{"experts_per_token": 8, "router_score": "sigmoid", "num_attention_heads": 2, "rope_theta": 3530.0, "qk_norm": false, "beta2": 0.98, "max_steps": 5800}
Below are experts of layer 4 (counted from 0) of a mixture-of-experts language model. Rows are named router (the router's row for the expert), gate (a neuron's input weights, with its number), up (a neuron's input weights, with its number) and show model dimensions 0-255. Each number is 128 + 32 x the weight over its row's rms, rounded and kept within 0 to 255.
After each expert's rows: a language model's description of what the expert responds to. This comes from a sample of Wikipedia text that the model never trained on.

# expert 23
router [125 119 151 125 155 150 123 117 134 125 143 134 129  86 132 148  81 248  61 194  75 116 159 136 129 110 126 146 150 156 132 140 123 108  75 145 129 162  78 110 126 147 103  80 124 128 125  99 139 110 109 149  94 107 128 102 148 122  88 142 122  90 141 158  85 191 143 117  81 150 199 150 132  88 105  95 152 166 158 134 176 138 127  46 110  83 134 204 128  90  54  62 143 144 124  93 135 125 114 120 200 179  94 183 130  84 116  99 118  81 183 158 117 161 111 162 124 167 142 102 129 121  73 114 118 130  86 100 121 137 132 113 142 118  94 112 162 105 172 125  97  79 150  74 156 128 174 115 139 104 191 174 173  92 168 121 173 123  76 137 150 151 180 132 138  92 112  76 181 149 149 171 184 140 116  97 149 122 129 128 134 171  55 140 119 146 137 171 172 134 126 121 159 146 175 170 155 151  80 183 138  79 119 107 159 186 172 102 126 155  55 146 167 143 124 157  92 166 126 129 138 119 153  96 109 127 136  66  93  93 151 101 117 102 129 126  99 137 201 115 138 112 134 138 119 156  79 123  82 159 113 117 144 152 162 152]
gate1 [175 155 141  82 149 120 100 110 109 121 143 139 101  85 135 106 139 115  99 191 111 138 158 124 116 135 135  53 164 125 132 146 125  60 127 142 137 145 110 131 100 190 118 128  29 166  91 125 164  78  96 146 127  92 140 175 140 128 158 152 128 139 143 152 114  72 105 107  82 174  86 121 116  97 120 106 100 116 142  49 165 137  87 120  89 127 118 173 148 118 119  98 186  98 125 116 124 116 151 109 222 125 186 123 122 115 212  93 117 154 145 114 142 196 147 179 153 120 119 150 189 108  97 117 150 134 124  95 142  80 119  66 133  98  90 127 210 119 106 163 119 164 146 121 117 216 113 134 114 147  90 145 141  80 143 119 119 179 125 127 132  99 125 155 111  79 125  56  98 103 129 140 156 105  73 178 137 162 138  76 172 131 102 118 101 125 142 115 182 181 123 115 106 119  98 116 173 186 106 165 141 111  98 128  96 102 103 112 106  71 156 112 162 105 148 128 171 149 181 142  94 126 175  40 109 174 148 179 144  91 144 105 145 164 109  93 100 121 165 164 134 101 143 101 131 122 127 124  95  89 174  85 130 152  78  65]
up1 [161 116 146 131 135 111 152  90 108 162 114 106 143 143 143  80 166 131 115 179  73 134 154  85  92 180 100 102 168  79 139  57 146 160 104 115  79 139 106  72 148  71  90 142 164 179  92 139  89 162 161  87 148  94 116 146 138 141  80 138 119 128 174 129 133 135 123 100 147 131  70 164 165 198 133  63 155 176 166 111  85 152 120 183 164 157  86 179  85 123 120 119 116 120 125 103 155 123 115  87  90 129 104  69 147 126 181 100 129 185  88 121 144 156  75 140 148 104 129 115 140 108 121 158  99 144  97 122  98  75 187 107 112 157 136 100 185 146 142 187  92 119 157  93 191  93 114 144 150 110 124 152 142  97 150 132 134 135 129 140 124 100 175 116  97 140 125 125 108 133 147 108 196 134 126 144 154 102 146 118 130  94  96  68 128 182 139 164 169 167  57 141 158 140 105 189 163 109  91 146 163  71 140 179 130 190 100 104  83  89 137  73 111 143 102 152 118 145 102 117 106 206 191  99 131 120 129 167  97 197 175 154 192 194 132 119 114 112 110 157 112 120 189 153 163  86  94 170 158 130 108 107 125 130 147 156]
It responds to: Units and table abbreviations. Unit and stat tokens inside tables and measurements, such as km, kg, lb, W/D/L columns, Passing, and fraction digits.

# expert 32
router [145  96 110 144 133 123 126  96 120 161 117 177 249 137  96 168 196  98 159 137 129 147 139  83  81 221 110 155 145 211 134  92 124 179 138 124 118 171 138 131  90 132  87 179 129 160 109 111 150  84 237 106 141 136 149 154 124 153 132 152 105 113 103 111 107 185 124 148 106 115  84 125 130  70 123 125 158 147 154 157  86 108  67  84 129 134 119 165 150 103 131 107 115 149 116 114 112 124 175 103 131 144 143 132 138 143 125 107 171 163  95 164 146 124 174 122 109  84 116 152 110 112 125 161  76  83 139  54  99  70 182 110  83  88 155 125 141 137 128 146 170 136 146 187  97 173  83 143 114 128 171 168 137  97 148 190 160 160 150 161  96 150 132 170 166 185 104 155  68 152 155 149 135  93 144  62 137  91 158 125 158 157  51  86  98 148 179 128  93 147 102  90 163 134 149 139  69  98 139 114 129  78 182 129 114 173 107 145 135  99 127 138 133 120 148 134 144  95 116 167 105 133 141 130 113 168  91 131 113 117 209 149 121 110 107 119 109 149  96 132  94  84 110  92 141 196  94 155 162 129  96 133 123 162 151  98]
gate0 [112 142 142 148 102  85 107 196 163 125 173 161 145 125 114 125 123 215 180 118 102 100 125 148 157 118 150 127 168 146 164 108 112 126 144 140 171 162 213 146 150 136 145 150 127 127 161 133 123 134 102  96 148 164 167 128 154 143 110  28  93 108 120 134  90 145  89 157 113 101 106 141 187 150  92 153 179 142  27 127  79  55 141 130 138 127 113 101 119 132 123 141 134 165 119 149 135  58  65 126 205 131 136 121  83 140 135  99 159 115 169 136 109  96 178 146  88 123 167  79  87  86 148 191  84 175 133 158 181 164 114 111 142 111 126 109 136 183 133 160 166 172 126 111 100 146 151 101  71 137 152  73 154 174 163 112 155  89  85 163 117  86 172 121 140 129  75 118  81 119 137 115 121 232  93 157  90 114  98 119 130 102  69 171 159  79  89 160 107 130 130 137 172 112 140 142  97  94 151 145 134  95 167 140 138  97 124 133  91 106 123  92  85 101 142 160 138 162 112 130 144 128  92 142 164 140  98  93 197  97  99  93 156 149 155 100  90 145 124  85 109 101 179 150 158 106 128 132  79  76 147 147 151 132 102  92]
up0 [122  95  61 157  45  71  90 164 105 176 144 109 123 163  94 137 158 143 100  78 179  99 120  97 142 144 170 128  91 179 144 125  89 110  99 121 125  86 118 144  80 166 196 137 126 114 170  84 126 109  69 155  58 155 162 134 127 126 142 183  40 186  60 127 140 136  86  90 131 151 158 181 148 100 204  81  99 180  75  73  95 124 105 146 135  81 134 100 130  99 139 146 112 132 117 128  76 131  57 123 166  72 152 187  64 138 153  96 177 122  80 166 124 104 169 108 135 130 118 107  98 131 180 122 129 122 147 108 108 141 129 112  92 127 106 152 117 118 111 135 135 146 151 158 112 183 160 167 146 132 119 151 142 150 155  83 120 191 158 117 138 124 152 116 111 131  81 134 106 132 171 104 108 146 206  78 104 156 134 114 144 174 160 113  94 143 136  94 126 101 131 109 149 146 124 147 119 165  85  84 141 137  66 154 166 161 150  91 174 132 171 140 138  74 105 148 141 140 129 151 105 132 130 167  63 160 105 127 126  72 163  91 112  54 153 113 106  96 172 109 161 121 169 127 143 137 136  89 113 135 108 179 176 122 149 109]
It responds to: Adjective suffixes and phrases. Adjective-forming suffixes and words inside titles or noun phrases, such as -ive, -al, -ist, political, officer, General, plus some commas and and.

# expert 17
router [160 104 148  82 182 170 146 137 146  59 133 111  86  74  97 133  89 160 112 181  76 142 124 119  93 116 120 199 159 142 118 181 168 128 142 114 133 113  43 125 105 132  88 152 164 136  54 130 145 102 112 113 153 235  88  90 133  91 131 118  93 160  98 173 119 127 159 117 142 112 191 122 107 144 121 114 147 172 210 162 147 107 108 103 126  87 140 125 132 172 130 123 133  86 137 121  58 160 116 115 111 121  80 175 197  93 159 143  72  73 183 137 146 111  92 167  87 134  70 123 120 181 121 176 131  59 124 147 138 129 109 111 129 143 164 156 148 151 107 158 127 103 140  75  94 182 144  94 188  93 128 152 142 168 109 156  67 122 179 180  93  87 147 154 149  94 133 101 160 150 150 231 160 104 167 104 108 112 148 127 131 160 118 115 157 153 145 169 142 130 102 134 125 113 186 178 114 143 120 166 153 152 131 104 125 150 150  85  92 137 123 134 121  99 102 117 116 129  81 125 153 179 167 115 171 119 120 126 104 138 178 111 124 110  93 166  90 119 128 149 103 114  84 126 138 166  63 181 134 134 110  96 112 139 133 175]
gate1 [143  54 109 109 164 153 147 117 119 120 179 117 122  46 122 106  79 177 191  66 197 126 148 130 116 104 128 146 117 137 155 189 123  76 166 153 119 129 104 154 108  97 140 102  94 151 132 115 128 111 107  77  84 175  90 146 152  89 101 155  83 123 160 117 130 106 160 192 108 153 132 130 126 129 144  49 136 122 151 149 170 137 187 119 144 200 135 160 157 126 114 145 118  85 163  94 128 144  99  86 229  80  46 120 105 117 113 152 109 157 128 189 145  73 110 174 150 100 149 156 106 116 111  98 152 105 129  61 164 141  90 125 136 142 120 124 157  80 110 124 187 129 144  92  83 122 120 122 113 113 161 138 162 123 174 125 176 126 147 142 145 164 166  52 118 156 145 158 135  93 154 135 104  93 121 178 169 141 170 135 122 143 133 150 177 144 152 122 144 101 154 167 103 114 124 164 102 126 136 147 178 181 120 114 123 150 154 159 129  78 207 156  92 156 150 157 140 103 114  91  76  87 181  99 117 106  55 197 162 154  94 107 126 126 107 159 112  80 164 161  93 143  67 142 142 151 102 151 127 108 173 119  86 143 108 101]
up1 [168  87 101 144 145 109  89  67 128 189  78 147  94 140 137  79 140 172 111 178  50 175 177 135  81 147  87 194 118 153  99 112 105 107 198 186 109 104  76 148  86 143 153 127 130 126 111 126  86 166 174 103 134 107 126 112 123 103  38 146 105 168 119 101 198  83 144 149 145 117 170 134  54 151  85  99 129 124  77 150 167  71 173 128 214 107 129 124 197 128 149  93 139 112 147 117  86 125 126 124 125  84 105 149 111 169 112 115 139 152  90 121 132 118 138 157 141 116 101 133 106 153 146 131  93 185 137 131  81 107 147  89  98  94  84 122 121 108 131 101 129  94 149 127 155 138 129 145 127 130 108 146 130 164 133 177 109 163 161 161 146 152 116 175  81 126 112 149 145 183 148 142 121 176 110 147 122  74 125 112  93  79 113 126 139 133 113 153 115 115  91  79 127  96  86 150 148  79  99 103 125 172  64 110 116  94 158 188  89 126 119 133  95 172 117 203 195  80 130 120 114 146 103 112 125 152 133 137 134 113 153  64 141  87 120 130  94 123 174 167 213 137 120 176  60 169  94 162 125 106 135 163 112 177 130 115]
It responds to: Decimal digits, letter codes. Digits right after a decimal point or degree sign in tables and coordinates, plus single letters in abbreviations like F.C. and N.

# expert 11
router [ 74  97 139 116  85 158 149  83 126 108  99 153 121 102 139 112 121 133 104 173  88 132 109 141 154 192 144 159  58 181 210  78 142 200 158 132 113 146 106 121 132 138 132 170 168 155 104 119 149  91 119  78 121 119 102 100 146 113 157 142 106  92 157 105 115 185 121 131  63 124  97 108 153  95 108  82 161 144  86 136  88 133 133 123 127 137 146 179 132 177 169 114  69 119  93 112 209 176 107 124 113 125 143 147 134  77 121 108 130 142 168 164 125 112 121 130 112  98 169 149  78 101 108 106 122 108 110  64 117 156 118  91  81  94 114 134 115 172 171 146 167 111 110 209 126 185  47  50 130 149 114 114 139 135 128 164 158 123 165 128 112 139 198 162 141 136 133 147 143 156 152 159 153 102 197  88 130 112 133 184 170 159  83 126  91 162 159 130 163 157 198 138 186 110 161 130 105 164 141 160  93 111 185  96 141  90 117 121 159 127 142 163 133  84  97 117 163 120 103 174  65 157 148 122 114 130  48  66 116  98 131 122 169 111 120  86 104 113  84 166  97 109  99 120 129 134  97 170 183 137 121 124 145 200  96 140]
gate0 [135 144 151 110  63 178 149  86 113 137 125 143  67  79 138 157 205 126 153 134 137  61 150 168 125 109 159 160 138 164 159 122 127 122  92 170 105 159  87 161 145 131 164 144  96 105  90 170 106 133 109 106 147 111  89 145 123 147 100 119 121 154 117 128  79 113  86 142 187 159 109 116 126 146  45 119 131 165 146 173 148 112 109 150 146 102 147 141 122  99 157 110 124 196 171 143 103 112 182 105  73  89 122  69 111 141 177 178 145 128 147 139 135 137  99 170 134  89 113 129 175  68 151 138 149  72 158 121 111 175  93 139 173 124 103 109  80 139 168 146 182 118 109 159 142 119 104 111 143 185 137 103 138 130 109 113 103 108 179 149 160  13  86 225 142 125 150 149  60 155 168 192 141 140 151 118 155 131 130 128 200 172 109 115 104 145 160 115 108 146 210 131  90 137 121 159 163 101  70 129 124 143 160 165 163 139 136 121 145 108 118 110  38 181 154  98  70 108 148 167 113 170 123  75 160 144 129  94  94 142 108  80 145 142  92  66 158 102 142 114 101 120  93 170  98 121 129 129 137 126 145 160 137 153  89 133]
up0 [104 103 131 144 149 229 173 133 139 164 119 133 160 152 107 122 112 175  87 165 158  84 116 160 110 122 160 118 151 117  80 189 125 133 157  92 167  93 131 123 101 121 227  88 208 187 167 124 130 106 105 116  68 162 125 164 169 144 126 124 114 102 156 170 174 102 129 125 187 146 138 125 166  90 139 141  83 142 129  78 127  84 158 102 122 145  94 109 157  85 145 128 128 105 199 120 179 128 122 148 109 147 157  84 100 150 141 177 173 126 162 164 142  93  94 155 140 178 111 126 131 151 132 181 148 121 115 170 107 200 167 193 123 100 136  90 121 118 119 126 114 113  91 135  80 111  44 121 159 135 166  95 153 167 119 154 109  65 165 128 148  51 132 103 142 137 152 138 154 105  93 110 143 130 134 136 139 147 128 164 115 132 113 153 149 145 232 118 156 140 103 160 177 187 102  72  74 128 136 138 158 107 110 135 184  78 142 152 149  75 155 139 157 101 137 155 151 115 107 138 151 155 114 134 151 121  87 162 145 128 160  51 145 158 118 114  60 116 118 157 121 159 115 101 123 118 125  73 113 200 109 115 112 134 168 192]
It responds to: Sports words, word endings. Word-final pieces and sports terms, especially the s in men's and women's, plus football, basketball, career, born, weight.

# expert 24
router [ 84 180  92 117 157 167 135 156 142 140 146 138  93 132 155 121 118 134  66 122 162 101  95  96 144 156 136  78  99 128 149 122 159 112 120 108 142 177  57 120  83 135 113  90 135 115 110  91 160 118  73  90 121 121 113 124 126 100  64 102 135  80 101  82 126 152  66 126 141  70  90 133 141 108 131 107 154 125 109 151 128  86 110 123   0 101 178  96 166 102 100 111  99 116 161  96 130 157 117 116 140 132 111 117 110  10 126 131 125 108 175 151 148 167 127 120  88 110 146 138 133 135  87 140 109 104 155 162 106 121 154  65 111 101 129 107 201 115  85 144  86 107  99 208 141 111 129 152 160 149 161 155 147 199 105 100 106 110 119 108 171 150 135 144 174 165 121 171 154 134 127 141 134 210 123 117  40  96 152 175 167 120 135 129 131 122  71 116 128 108 126 155 138 154 100 143  92 189 133 138 161 134 112  74 154 211 154 136 121 143  91 122 113  71 109 111  99 179  97  97 135 156  98  67 104 129 116 106  81 101 147 119 103 141 170 142  96 152 162 163 139 188  42 104 137 133 146  85 116 136 134 123 130 159 156 173]
gate0 [ 93 126 154 141 160 118 172 127 134  99 171 121  76  81 167 233 157 197 156 123 101 151 103 147 106 143 110  82 137 162 128  61 134 102  61 124 151 147  66 107 120 101 119  94 152 154 127 107 174 103 116 153 164 100 179 138  89 135 109 143 122 146 124 149  89 119 109  99 103  95 132  83 130 116  47 151 167 163 130 137 141 118 143  56 149 117 137  97 165 155  60 145 122 157 152 136  72 151  90 152 109 145 182 133 174 102  96 153 142 135 160 116 164 143 137 188  94 128 150 103 133 138 132 156 139 185   7 152  48 103 131 146 109 103 105  93  94  95 153 106 103 175  42 112 143 165 156 157 182 154  99 172 109 136 108 173 131 119 124  93 144 147 133 180  96 149 160 131 105 123 141  98 172 127 152 143 137 114 126 131 133  84 206 115 105 135 161  75 112 170 153 112 138 138 131  89 141 132  98 102 161 101 130 157 156  58 149 146 106  66 142 130 105 134 121 145 171 139 151 145 110  96 156 140  99 116 178 127 140 129 160 134 171 200 200 113 120 126 151 146 137 130  95 131 106 115 137 171 157 142 164 121 180  99 194 129]
up0 [ 98  96 116  59 140 185 104  99 158 171 155 105 119 139 143  87  96 123  66 145 108 144 128 113  78  85 150 142 113 144 158 110  73 109 119 109 131  85 140 115 113 125 150 164 164 164 126 162 147 167 120 145  44 167 153 176 128 123 163 132 114 153  70 169 157  70 130 142 133 123 179  78 115 134  81 123 168 179 190 155  59 101 129 167 120 114 126 149  98 103 126 164  82  99 130 105 168 181  61 190 104 116 163 182 120 186 131 119 151 199  87 186 113 129  78 133 180 139 145 130  76 133 174 134 168 102 155 184 119 160  84 170 115  88 133 155 103 153  92 130 149  80 189 132 109 107 131 112 190  96  83 154 176 169 119 129 114 142  92 104  83 127 152 105 115 166 144 142  68 125 100 106  83 132 113 131 135 138 139 150 146  98 129  96 142  53 159 106 178 120 190 143 153 155 129 134  87 161 182 110 103 140 145 160 120 142 147 136 149 148  87 115 160 164 114 115 141 119 136  62 107  47 157  86 135 157 101 142  82 120 126 175 149 100 172 137  98 148 106 177 151 120 150 156 130  96 176 139 130 132 140  89  84 124  80 106]
It responds to: Table labels, word pieces. Infobox and results-table labels (Total votes, Result, Career, Coordinates) plus mid-word pieces in names and words like lord.

# expert 53
router [ 94 128 145 119 167 158 131 109 105 119 140 152 126  84 167 121  72 153 190 118 168 215 132 126 137 179  99 158 109 136  96  95 176 145 126 127 130 160 143 178  85  93 162 119  97 114  81  80 138 104  95 121 162 178  98  81  69 134 119  82 195 110  84 162 133 133  98 134 152  63 193 187 169 107 104 143 163  89 105 146  96  86 100 110 108 103 170 153 144 140  38 102 121 145  92 106 142 161  80  72 161  88 112 111 141 147  83 107 111 194 152 150  94  90 144 125 100 109 174 121 126 157 139 140 127 124 164  94 126 124 131 144 111  71 125 144 167 123  95 121 142  97 137 140 178 120 183 115 121 121 115 127 134 138  69 155 104 140 172 138 111 133 116  46 141 114 118 116  79  97 141 237 186 186 122 148  49  76 150 125 165 140 148 199 107 112 110 199 139 123 125 140 158  98 105 154  84 102 152 138  81 156 135  91 164  57 117 129 170  84  94 171 124 104 132 119 115 170 157 122 126 132 159  81 125  54 134 130 101 108 153 102 143 143 148 124 126 170 137 108 122 112 121 103 141 135 131 101 128 135 134  98 150 141  82 172]
gate1 [148 131  93 165 122 188 117 158 143 107 183 115 142 102 140  78 107 153 161 133 135 180 148 114  76 134  91 116 108  83 103 131 209 140 132  98 151 122 167  84 107 118  95 148 116 161 114  78  80 130 114 180 140 173 131 146 131 110  66 131 133 127 168 134 141 129  67 189 178  83 114 166 140 119  60 168 112 106  89 177 110 156 108 101 128  96 101  90 132 128 136 156 103 130 158  81 161 149 112 165 109 106 157 133 165 144 103 123 124 191 134 105 121 138  90 100 139 135 169 134 150 168 107 132 100 128 189 112 114  97 127  70 179 105 142 122 148  92 104 184 188 117 138 114 161 146 123 160  90 122 138 101 147 111 137 162 123 174 152 107 102  64  39 102 119  85 128 199  89 162 154 218 171 116  95 159 134  78 160  94 115 106 108 113 154 119  64 145 126 117 157 151 121 125 136 120 115 191 107 177  86 150 127 140 107  41  97 117 163  84  97 166  88 125  98 143 150 153 150  76 151 136 111 132  82  94 102 120 122 122 145 140 148 145  70  72 163  89 188  80 159 135 104 103  70 138  84 112  97 120 175 122  88 163  99  84]
up1 [192 111 142  69 122  79 178 135 104 132 140 137 134 183 145 107 185 113 145 135  90 141 118 198 133  81 121 167 108 147  95  99  67 116 119 197 119 179 102 118 111 102 130 170 158 120 182 146 133 103 157  99 140 105 132 149 101 155 146  93 181 135 152  86 139 137 137 146  83 155 174 161 123 148 143  75  80 144 120  93  79 127 115 172 129 208  98 157 142 109 188 146 158  89 114  99 131  91 100 205 124 128 131 100 136 109  91  98 116 112  71 166 135 119 159 142  83  94  97 174 114 142 106 101  88 145 163 180 115 143 163 149 106 140 119 179 117 126 112 113 101  97  88  75 142 150 151 120 128 116  94 138 172 124 114 133 132 148 128 149 121 130 156  89 157  79  88  93 120 105 116  88 103 106  74 109 113  94 127 165  52 102 119 125 160 150 158 127 113 122 183 145 142  97  47 174 119 119 146 158 154 198  56 166  89 120 110 138  98 178 154 169  87 148  91 165 173  64 130 137  78 137  81  94 165 129 142 119  78  99  56 116 109 123 145 121 101 159  94 197  82  84 111  95 111  57 123 139 138  72 114 134 107 132 141 154]
It responds to: Place and surname endings. Country, state and city names and final pieces of foreign surnames, such as Pakistan, County, State, the y in Yanukovych, ić.

# expert 45
router [148 196 172 114 140 120 126 129 161 182 140 192 179  97 132 168 158 121  91 169 171 112 135 138 123 153 128 116 136 189 148  80 178 112 103 121 180 110 148 146 121 121 116 157 126  83 125 100 193  98 140  67 103  87 115 151 119 126 133 102 189 135  59 105 197 151 152 133 147 138 123 156 120 122 109 131 148 151 147 177  85 143  69 121 157  90 119 163 173 140  96 106 153 144  83 121 182 154  99 180 132 124 178 103 157  91 120  94 144  70 163 197 101  70 147 105 106 141 210 131 112  83 106 157 105 103 126  89 132 105 144 116  85  79 134 125 129 147 135 162 145 121 173 143  67 128 135 144 145  99 146 170  89 171 141 207 145 166 176 143 128  96 144 110 126 125 119 145 152 147 147 127 152 100  98 100 142  27 165 141 116 158 113  68 131 158  95 140  82  82 111 163 119 182 116 132 128 106  82 160  93 128 137 178  73 168 146 129 127 132  69  96 133 131 137 177 141 101  58 166 174  77 186 114 129 133 140 102  68 100 139 119 178 116 130 129 110 150 138 125 194 131 143  85 150 172 128 183 132 176 104 158 149 142 152 124]
gate0 [152 149 131 132  99 145  99 125 165 138 151 197 117 132 202 143 135 125 121  85 109 168  63 172 117 118 134 156 106  81 122  85  86 127  83  96 138 149 129 127 124 124  60 137 142 124 101  94 147 126  96 117 150 129 191 115 185 127 106  96 124 175 186 157 129 120 149 114 101 116 139  84  62  79 165 127 111  96 115 190  77 136 155 110 128 153 131 134 101 155 131 123  81 166 106 103  94 141 107 157 130  82 129 117 114 160 156 135 166 158 170 171  99 111 151 122  97 112 113 125 142  95 206 168 128 139 122 186 139 127 110 154  61 192 122 133 142  94 147 202 162 131 135 171 123 159  90  58 123 146 131 100 177 169 217 125 107 149 102  90 179  44  98 167  84  95 120 117 109 112 138 140 109 129  80 112  94 136 180 116  97 175 111 131 123 122  55  93 105 124 137 116 147  94 123 138 113 110 170 180 135 134 137 138 156 129 122 149 102  84 109 121 147 100 184  98 175 122 217 121 146 115 131 118 195  92 104  99  97 100 139 129 169 102 107 115 104 158  83 154 133 160 130 118 101 111 194 166 163  94 143 189 217 152 103  93]
up0 [139  93  90 131 142 168  57 129 105 169 167 144 111 161 128 191 118  73 100  99 200  90 140 124 127 147 107 115 115 136 143 179 185 157 191 106  92  69  77 116 117 124 163 159 162 147 124 114 183  93 153 111  83 151 128 101 107 154  99  97 100 105 152 128 142 102 129 122  96 161  98 110 128  96 141 172 121 130  89 129 113  94 145  99 166  20 141 174 153  93 122 156 135 122 130 130 139 173 113 115  76 140  63 138 143  88  98 134 142 129  87 172  82 141 129 164 132 116 113 154 120 126 112  76 128 111 122 135 194  98 176  82 123 155 188  87 103 103 174 121 149 137 137 190  77 139 135 154 162  91 115 112 215 176 144  68 121 107  78 135 136 135  93 141  92 144 161 118 131 129  80 126  84 149 148 130 104  94 120 136 105 172 157 170 168 156 148  91 136 134 120 130 133 128  95 143 159 212  88 126 122 186 121 117 162 139 123 176 172 206  82  90 145 106 206 111 158 106 170 115 101 128 134 128 135 186 192 148 118 127  97 134 151 120  86 139  99  68 133 139 127 116 103 147 112 123 139 167 114 204  74 135  82  92 120 149]
It responds to: Plural noun endings. Plural suffixes and plural nouns, mostly -s, -es, -ations, -ments, as in signature-s, members, teams, countries.

# expert 48
router [143 214 144  81 171 137 151  95 141 147 132 183 120 104 108 107 144  96 209 134  78 185 113 142 104 133 111 174 161 133 114  99 147  98  94  99 125 138  73 111 117  60 132 178 138 105  97 107 150 115  90 162 143 131 129 108 131 121 128 116 146 148 130 162 162 152  69 146 113  81 150 144  95 141 136 107 142 116 185 125 163 114  62 146 133 110 150 157 140 148 120 159 103 189 138 140  67  98 142 150 177 140 141 169 176 148 111 105 138 136 187 156 121 136 118 184  88 132 128  86 184 107 148 118  97 106  85 169  93 162 124 189 123 181 142 146 123 102 144 142 126 112  91  46  71 122 159 165 216 130 112 143 151 140  87 141  97  93 165 196 119  94 103 142 149  85  91 103 115 186 149 223 197 114 115 124 149 105 152 141 140 173  66 108 138 193 105 154 168  90 115 109 129 105 114 140 147 155 121 120 136 100  82 131 124  70 179 136 152 121  59 155 144 193 101 148  92 194 157 128 149 168 131 134  85 127 116 100 142 116 197 109 130 149 122  82 119 136 158 143  93 110 131 115 143 161 115  48 136 134 110 161 140 136 113 157]
gate1 [163 192  86 138 129  88 230 120 182  84 218 146 154 159 163 110  88  65 113 196 151 150 108  78 102 120  93  97 153 153 104 110 129 159 105 177 126 134  86 151 175 140 163 163 140 127 140  77  99 103 114 108 168 140 131 111 163 125  71 151 108 122 118 134 115  97 160 156 139 132 121  69 154 147 101  93 161 158 139 130 142 156 153 173 166 141 160  66 175 113 176 155 141 121 190 140  80 139 125 100 134 181 143 131 195 126 134 125  90 119 121  74 126 115 154 120 127 118 102 115 115 136 107  93 171 126 102 130 100 171 195  91 125 149 104 121 130 141 152 141 145 133  54 106 122 112 141 103 164 162 129 140 132  66  86 145 127  68 119 142 109 113 167  67 132 152 132 107  88 121 109 116 163 126 114 148 107 141 213 112 152 132 147 167 117 105 151 136 137 119 118 213 102 139  89 147 132 146  72  60 167  89 150 186 119 144 157  44 134  91 104 134 171 107  93 201 111 131 127 163 118 100 125 114 129 151  62 142 117 135  52 123  95 118 139  98 108 110 170 133 103 143 146  94 126  91 129 163  90 135  77 120  76 170 110  99]
up1 [ 97 100 142 113 172  75 185 120 113 177 119 134 109 120 214  65  99 150 128  84  78 146 159 133 142 168 143 131 154 127 126 177 137  87 160 108 149 102  62 132 180 119 179 156 135 129 121 177 112 163 178 135 177 151 132 129 130 111 115 155 105 161 146 100 137 128 165 147 193 202 171 145  91 142  67  66 136 135 129  95  62 104 124 100 167 133 117  63 101 127 127  97 112 128  88 103 111 103 148 139  89  96  62  97 129  89 155 129 100 142 134 182 137 146 103 137 144 114 140 175 158  92 103 119  53 158  77 106  78 150 117 192 150 182 141 153 111 119 153 142 132 112 168  58 128 100 159 157 151 141 137 156 106 104 162 127 112  90 140 155 107 147 128 104 126 142  98 145 132 107 150 120 183  77 122 122 138 145 151 121 119 135 172  85 118 193  72 120 162 131  71  84 109 119 155 175  93 130 107 145 134  83  58 112 118 129 110 120 181  81 102 160 133 127 136 146 177 123 124 137  19 105 122  86 145 149 199 155 155 117 174  90 139 130 147 111 133  58 154 103 112 134 105  86 106 113  91 162 118 159 112 146 153  67 164 153]
It responds to: Numbers and units. Digits, thousands groups, percent signs, ordinal suffixes (503rd, 212th) and units like km, ft, kg, million in tables and statistics.

# expert 15
router [ 99  70 183 122 140 146 126  89 128 107  87 160 121 110 120 122 154 149  29 205 216 163 133 182 143 169 114 200 122 147 139  98 210 153 143 133 117 111  91 159 116 117 111 112 138 133  97 108 140 103  74 113 170 149 106 127  89 139 104  63 103 105 108 125 126 188 137 129 199 121 155 196 146  85 115 106 164 207 117 138 101 125 146  96 126 128 149 113 173 179  91 151  96 127 140 125 127 185 116 132 151 119 190 140 121  94 116  94  73 128 157 115 126 140 100 166 116 188 137 153  89 154  76 153 135  86 157 115 143 125 137 100  90 111 117 134 135 129 162 180  96  98 199 120 120 131  63 112 111 125  91  86 117 141 126 125 112 172 119 132 105 101 177 181 147 111 103  92 156 123 143 198 163 190 103 166  93 101 139 122 130 155 113 209 104 137 130 159 141 134 154 132 164 109 133 128  90 133 154 186  81 121 116  64 124 116 117 123 142  79 152 175 164  83 118  76 145 161 116 124  61 123 170 127 116 115  83  99  97 100 117  49 109  88 158 116 105 150  76 149 113  86 142 114 154 127 134 136  79 154 145 137 102 163 118 156]
gate1 [130 105 158  52 120  79 112 138 128  98 139  89 115 120 152  87 145  91 115 161 221 131 119 102 118 132  79 172 155 120 118 216 139 176  88 153 121 123 130 180 156  93 136 126 115 152 159 114 112 116 115 103  70 202  56 125 104 134 148 138 125  93 130  97 131 154  98 154 147 122  64 123 105 144 137  80 150 120 160 167 191 141 127 134 115 199 131 148 171 133 149 202 146  93 151 129 146 137 125  91 124  68 162 115 109 187 105 146 149 163 130  67 146 153 141 144 115 115 123 184 172 184 198 136 106 143 102 170 103 125 141 113 110 145  66  78  75 115 157  32 102 118 162 106 106 150 121 138  40 124 100 113 152 137 141 120 134  88  50 161 123 115 100 117 158 109 111 116 105 134 130 110 191 177 153 185 114 151 182 123 174 153 110 120 129 181 104 121 148 156 141 130 161 113 117 134 165 165 143 167 167 147  87 141 172  68 116 122 144 130  81 142 131  72 116 156 144 131  64 158 111 127 158 154 118 107 146 109 184 102 109 123  74 105  85 162 174  84 131 180 109 104 119 104 120 159 112 146 140 174  92 126 141  96 129 117]
up1 [ 96  77 130 117  57 118 134 142 178  73 125 115 113 138 162  92 130 136 132 182 159 124 109 162 101 126 174 103 129 127 168 112  75 174 156 153 213 152  91 160 136 153 139 117 203  23 150 134  58 132 118 136 109 114 131 102 121 143  91 162  88 168 153 160 178 134 123 111 118 115  93 178 180 139 140 129 134 131  71 131  58 134 146 161 138 118  88 132  99 171  94  89 174 147  84 115 131 161 160 116 136 118 140 141 128  85 106 147  96  84 184 117  88 127  80 182 135  68 139 134 115 107 111 124  80 134 131 132 146  66 160  77 155  75 145 148 136 111 114 170 119 154 143 171 161 116 138 127 105 143 141 142 150  45 141 152 106 156 112 170  81  79 164 212 130 135 174 109 128  84 176 168 124 108 151  68 113 138 160 106 134 149 137  98 150  70 132 194 153 119 115 151 167  85  97 165 168  76  97 146 116 188  97 155 123 136 120 163 133 192 131 139 137 120 150 122 110 160  99 156 125 192 130 136 113 106 156 128  88 119 103 104  92 103  88 113 141 153 114 167 120 122 175 110 139 160 135  72  85 153 182 131 130  83 185 129]
It responds to: Personal name parts. First names, surnames and surname fragments of people and places, such as Martin, Clark, Johnson, Ken-ze-l, van der, Gib-son.